config.toml
d_model = 192
n_experts = 64
balance_loss = 0.000206
grad_clip = 0.5
dataset = "wikipedia_en"
Below are experts of layer 5 (counted from 0) of a mixture-of-experts language model. Rows are named router (the router's row for the expert) and show model dimensions 0-191. Each number is 200 + 40 x the weight over its row's rms, rounded and kept within 0 to 999.
After each expert's rows: a language model's description of what the expert responds to; "mostly gets" lists some tokens that are sent to it at least half of the time. This comes from a sample of Wikipedia text that the model never trained on.

# expert 38
router,173,201,194,236,275,170,256,168,211,144,214,171,168,210,152,214,217,238,165,207,171,202,232,203,218,202,249,164,235,188,177,258,172,177,186,158,186,215,247,151,119,146,175,201,173,192,206,245,145,193,280,208,175,258,162,242,142,161,214,224,174,210,228,155,197,214,224,230,248,134,238,212,227,190,177,158,154,157,149,214,242,280,318,156,144,224,123,250,245,234,224,210,206,201,187,166,177,271,169,188,173,222,151,234,171,226,180,235,184,234,162,219,173,165,192,231,137,178,186,208,224,295,124,201,229,220,183,161,177,288,158,192,192,149,125,209,155,233,251,159,220,211,225,171,183,118,206,188,175,245,181,232,190,258,194,203,119,205,155,193,233,174,227,164,160,179,238,131,221,339,227,242,152,180,154,222,193,268,174,231,190,232,228,171,219,265,113,222,215,133,158,233
Of and other prepositions after a place or title noun in geography and history, e.g. Firth of, Duchess of, between.
mostly gets: "of ", "for ", "from ", "to ", "in ", "during "

# expert 18
router,194,245,257,213,196,174,230,188,235,203,94,178,194,224,173,238,184,245,162,178,148,254,173,255,219,164,225,183,155,184,206,218,171,256,161,205,167,221,183,209,96,219,206,203,231,172,234,207,142,212,292,233,120,189,166,191,193,192,200,200,160,181,218,138,201,251,144,254,189,221,216,230,246,194,228,129,252,157,173,258,185,268,216,199,151,255,187,266,174,191,276,112,209,234,154,131,231,170,210,189,186,213,207,196,172,187,242,173,167,242,132,237,199,156,197,196,240,210,193,196,206,270,158,185,199,230,193,139,188,248,189,201,202,230,206,173,115,221,288,204,203,246,246,154,207,179,228,206,188,159,192,159,138,224,206,237,174,118,171,171,266,89,167,221,121,189,232,199,260,344,179,209,191,231,170,124,206,236,237,217,189,250,236,170,197,218,154,159,250,241,232,240
Digits and number words ending figures, years and amounts, such as 5,000, 200(5), 1,500, three, five; occasionally nouns before a complement.
mostly gets: "5 ", "4 ", "6 ", "000 ", "four ", "3 "

# expert 11
router,258,221,207,229,264,216,222,147,199,194,177,194,217,191,196,221,201,229,219,187,226,196,253,137,278,206,189,208,242,125,158,203,188,228,168,165,209,238,171,92,133,155,122,151,149,213,199,204,191,208,215,206,168,192,261,182,145,148,143,254,237,234,169,147,223,206,254,209,226,211,208,241,184,204,192,242,165,233,177,162,194,228,215,248,244,207,217,150,300,238,249,185,189,115,259,190,219,226,129,171,151,214,229,181,197,242,204,265,224,206,163,204,139,181,169,237,165,150,175,188,201,247,179,206,212,284,252,209,172,288,123,244,173,219,195,244,187,233,203,148,224,201,215,222,113,128,229,186,154,264,120,271,184,184,254,189,181,249,193,229,230,202,217,218,155,180,265,206,197,247,135,211,136,217,155,158,176,280,186,152,260,239,194,137,247,155,131,160,163,136,217,244
Function words linking clauses, mostly prepositions and conjunctions, in narrative prose and plot summaries, e.g. to, into, during, against, and, of.
mostly gets: "to ", "into ", "during ", "against ", "after ", "but "

# expert 4
router,203,253,253,189,222,161,197,224,189,213,219,229,162,161,277,157,164,240,198,236,114,226,258,202,209,155,127,172,221,190,204,192,184,184,199,163,251,197,242,210,218,116,154,157,146,180,162,303,188,221,218,217,201,155,183,226,166,195,186,238,214,209,148,155,250,221,185,259,256,186,239,256,222,164,171,144,159,243,191,128,218,283,241,216,196,212,221,212,200,164,248,142,195,233,210,205,208,191,131,178,211,186,191,226,198,212,197,209,179,272,175,169,195,206,161,250,259,177,160,230,150,235,149,246,227,269,210,182,166,238,124,190,141,108,205,244,177,287,260,163,161,206,209,203,203,202,229,186,180,175,219,270,173,245,221,177,258,155,200,204,264,193,148,170,162,179,224,227,221,187,269,247,108,187,187,153,234,255,169,187,103,157,273,191,237,181,158,94,128,257,236,238
Commas, colons, dashes and paragraph breaks closing a phrase, plus following prepositions or articles, e.g. ", losing", "in 1997", "at Sheraton".
mostly gets: "with ", "Ar", "as", "ty", "\", ", "), "

# expert 49
router,211,233,165,174,235,215,199,226,178,192,197,228,161,220,236,234,145,211,195,216,246,229,246,231,223,193,197,230,214,203,197,196,163,216,231,149,223,198,236,168,129,157,144,176,154,176,205,265,182,209,210,246,186,199,150,189,146,160,225,300,166,244,102,181,193,264,246,275,200,213,196,214,242,150,200,223,120,214,206,178,241,265,271,252,189,248,207,219,217,106,236,144,227,159,204,190,189,178,158,193,154,173,192,178,168,227,184,249,220,212,126,230,210,143,130,220,267,210,205,234,203,210,134,234,210,286,229,155,200,255,121,215,176,130,145,181,153,310,265,175,168,196,250,161,201,240,198,124,201,217,145,201,194,115,192,205,243,113,164,191,248,147,234,160,135,203,235,230,184,261,188,216,249,224,172,178,266,248,194,174,147,215,290,135,202,176,177,188,227,166,166,221
Prepositions and articles like of, in, the, for in prose, and words in biography headings such as Early life, Personal life.
mostly gets: "From ", "for ", "also", "among ", "with ", "in "

# expert 8
router,186,267,213,224,258,192,250,142,168,204,176,215,182,168,193,226,153,238,181,263,208,238,247,138,232,188,162,220,198,129,163,192,142,238,174,164,187,209,189,119,143,120,130,168,179,172,194,195,149,187,244,176,186,201,209,241,194,138,171,244,241,189,182,165,260,279,255,209,269,262,236,220,185,183,228,226,218,258,183,216,198,298,325,208,221,237,233,213,286,191,215,130,167,122,204,232,238,184,168,170,150,206,190,214,224,214,186,258,192,274,159,237,161,207,142,195,209,150,218,212,204,217,119,181,197,270,241,212,175,280,163,219,191,190,166,131,148,262,174,217,204,183,196,158,141,188,249,191,159,261,155,242,246,131,271,212,184,220,121,249,229,202,246,178,191,173,248,170,152,255,185,183,230,185,196,153,282,190,226,172,152,186,243,205,216,162,168,203,179,178,230,169
Prepositions and linking words after a verb or noun in biographies and sports text, such as by, on, over, at, during.
mostly gets: "at ", "by ", "on ", "in ", "during ", "On "

# expert 31
router,177,218,219,245,216,251,276,184,229,205,126,209,202,219,193,217,141,253,123,242,200,224,206,225,180,197,103,188,258,129,238,185,121,220,191,152,191,168,162,180,156,277,218,169,221,240,208,165,154,227,274,159,251,238,203,265,151,196,195,204,237,196,159,184,285,219,192,195,239,249,269,260,232,154,203,172,194,192,169,207,123,249,245,233,165,272,231,176,216,218,199,143,199,222,202,218,241,169,137,163,228,255,111,161,187,234,183,221,188,293,158,190,222,201,241,163,258,183,189,187,190,251,191,170,236,195,225,182,179,250,217,281,189,205,192,230,125,231,230,222,168,256,223,64,132,123,214,176,240,162,233,188,170,190,224,188,147,181,182,186,176,157,194,147,173,209,216,168,173,243,208,242,147,259,212,135,217,200,195,182,135,251,204,150,156,195,112,219,199,246,217,192
Last token of a table cell before the pipe, such as a number ending, country name or word like Winners, USA, Yes.
mostly gets: "USA ", "½", "ov ", " ", "ri ", "di "

# expert 53
router,287,203,195,194,178,193,198,160,196,216,172,202,191,210,191,197,170,246,182,298,159,231,219,222,178,242,138,148,162,207,236,204,163,233,116,235,168,186,144,197,153,189,152,95,246,165,189,246,147,255,220,208,177,271,224,225,222,195,151,280,152,237,231,157,226,260,203,288,197,156,263,231,226,181,163,209,172,172,184,187,215,190,212,209,185,315,113,194,197,139,262,241,234,166,274,129,256,218,168,207,187,180,234,225,169,219,139,175,146,243,110,248,193,96,229,163,160,196,204,276,184,192,195,294,165,229,257,179,183,172,138,263,219,225,258,238,197,267,260,181,201,215,177,202,203,127,214,258,160,227,161,171,190,167,210,222,192,144,180,177,218,209,293,207,195,191,176,185,233,208,201,194,226,237,192,210,226,175,162,210,220,123,226,159,181,245,194,189,207,217,224,223
First pieces of words split into subword tokens, often single capitals or letter pairs at a word start, e.g. D, M, br, Ret, ap.
mostly gets: "D", "L", "F", "P", "J", "M"

# expert 48
router,199,246,179,213,179,276,301,184,244,158,158,172,105,247,201,198,217,216,123,221,229,203,217,156,218,172,123,155,212,227,177,195,118,232,161,131,172,218,173,182,135,172,149,124,168,183,183,168,176,259,207,179,231,260,194,294,105,235,227,205,202,240,151,214,221,270,214,212,230,234,234,254,239,198,189,201,212,181,190,181,178,239,301,223,181,324,156,201,225,157,228,145,175,142,225,232,190,181,167,207,173,265,143,220,218,190,179,221,237,242,134,191,201,190,210,207,235,196,156,173,162,189,213,239,193,174,181,213,187,234,216,231,184,162,140,263,143,239,193,238,119,229,222,179,112,180,232,208,223,230,279,179,209,140,249,277,187,204,219,231,186,171,292,150,176,202,218,192,167,259,225,232,156,231,170,189,216,187,193,241,120,148,213,148,194,230,205,173,156,218,170,215
Degree and prime marks in coordinates, labels like Website, Born, See, and role nouns before a colon or comma, such as politician, judge.
mostly gets: "°", "′", "man", "Car", "ell", "air"

# expert 59
router,152,221,190,227,230,257,257,186,190,192,165,123,135,191,257,198,176,259,123,223,180,266,234,168,184,185,97,204,232,113,232,221,150,206,188,140,241,154,228,155,191,271,167,167,221,216,203,162,178,200,230,155,209,219,126,256,162,211,189,280,234,185,150,185,251,252,182,241,242,237,290,289,220,158,178,137,211,214,164,173,146,214,252,238,217,283,217,229,192,195,207,123,202,213,197,257,241,213,153,143,236,263,145,180,187,194,162,209,200,218,147,180,209,197,208,206,297,183,213,182,157,226,203,199,203,250,244,173,188,219,248,284,188,213,158,258,141,195,252,231,178,247,194,133,163,141,211,167,205,184,201,236,224,213,237,190,181,171,205,148,214,185,245,101,179,170,221,133,167,239,308,199,173,174,203,137,198,238,145,181,194,216,222,163,217,183,141,198,219,246,179,197
Cell contents in sports squad, results and election tables, e.g. Club, MF, FW, Votes, Candidate, country codes, scores.
mostly gets: "—; ", "Votes ", " ", "MF ", "party ", "AUS "

# expert 1
router,258,205,207,181,238,244,247,121,186,149,192,247,147,240,199,196,177,264,169,244,209,227,194,193,116,206,180,189,165,146,116,192,139,188,159,210,165,186,153,158,166,198,184,120,243,142,165,205,181,193,247,218,206,238,184,244,157,233,206,262,156,242,173,199,252,235,227,241,219,159,267,206,188,244,127,118,173,201,235,200,178,232,259,227,196,293,237,191,199,152,249,97,233,163,253,193,256,166,154,158,192,201,188,288,141,219,215,199,241,185,186,250,227,176,194,219,174,208,207,219,106,216,220,253,165,260,314,177,236,205,85,190,234,182,163,243,180,261,243,255,161,240,210,183,166,167,183,186,214,241,161,202,156,248,192,236,190,131,215,187,193,139,206,160,172,192,183,202,262,200,278,193,214,228,238,231,266,173,151,191,187,176,227,193,220,218,204,156,158,246,203,258
Capital letters and short uppercase pieces opening names, acronyms and initials, such as the RP in RPG, MA, Doha's D, F. initials.
mostly gets: "H", "S", "D", "B", "C", "K"

# expert 0
router,236,199,125,190,224,219,214,193,252,198,134,236,175,185,202,181,219,304,169,237,133,265,248,223,169,162,224,181,212,211,216,178,170,223,89,158,184,170,188,163,116,134,148,72,244,124,144,271,158,267,240,218,187,260,232,188,216,194,141,211,191,221,145,151,218,189,188,227,198,186,257,282,309,213,242,237,175,170,140,228,260,187,280,230,191,229,182,163,200,155,256,194,237,164,227,163,187,199,172,177,188,233,221,198,267,189,233,188,269,227,173,235,168,188,214,173,221,204,159,220,170,273,217,234,223,181,189,196,147,181,181,215,167,170,148,233,228,236,245,221,105,171,198,232,136,181,262,240,202,181,174,206,198,138,256,215,182,207,219,233,192,189,284,179,223,158,209,175,179,227,222,223,195,243,182,258,152,175,192,207,173,154,206,122,139,205,182,185,177,257,248,211
Word-piece stems inside longer words, awaiting an ending like -ed, -es, -ing, such as scand(al), Includ(es), preced(ence), Mitch(ell).
mostly gets: "ol", "is", "ov", "um", "est", "ist"

# expert 33
router,200,206,251,237,240,231,223,157,217,196,154,194,226,239,210,227,181,249,154,201,205,237,226,244,189,175,165,215,208,135,270,135,147,207,202,176,176,214,153,217,150,237,218,165,218,187,211,201,173,191,293,236,212,263,214,239,163,208,205,226,216,97,164,131,214,235,236,209,236,242,220,247,212,175,161,216,189,205,155,254,207,238,207,212,157,247,192,224,230,204,251,116,213,171,186,226,239,144,173,146,225,254,138,162,216,187,178,210,226,285,127,248,193,149,174,159,226,186,120,222,222,327,241,203,193,243,181,175,189,287,216,253,225,181,183,180,124,254,220,286,200,195,196,71,172,170,215,188,255,151,194,201,159,139,213,239,171,135,132,184,182,192,186,212,87,203,221,225,165,287,201,202,211,202,182,131,232,218,222,209,138,254,212,219,166,214,120,203,232,220,188,214
Last piece of a foreign or unusual name before a space, like -ton, -ley, -ia, -es, in Bonhomme, Beresford, Azad.
mostly gets: "ton ", "i ", "ley ", "ia ", "ar ", "u "

# expert 35
router,256,234,216,172,236,254,258,166,193,159,194,175,217,219,179,186,175,278,160,223,158,241,222,204,162,180,176,212,180,122,211,166,135,249,113,175,165,228,214,183,169,195,181,162,249,163,147,250,151,247,228,218,153,283,200,220,207,230,161,266,167,237,176,162,215,197,181,219,245,224,320,196,241,240,180,200,172,181,169,229,196,241,188,219,132,311,176,172,233,163,259,134,238,200,212,149,203,177,153,207,246,218,202,206,232,220,194,168,235,235,123,205,197,173,238,170,147,183,179,234,59,256,238,213,219,210,227,138,208,225,130,235,222,159,170,275,190,263,276,293,145,214,155,164,137,160,251,229,237,215,197,244,159,202,267,254,115,194,199,192,262,190,239,165,140,209,193,178,208,238,250,174,239,229,183,179,196,151,207,208,208,200,189,136,181,206,195,165,222,231,195,194
Word pieces inside proper names, place names and Latin genus or species names, often at a capital start, e.g. Z, Ro, Bo, ica.
mostly gets: "Z", "Ro", "Bo", "cin", "ok", "Pol"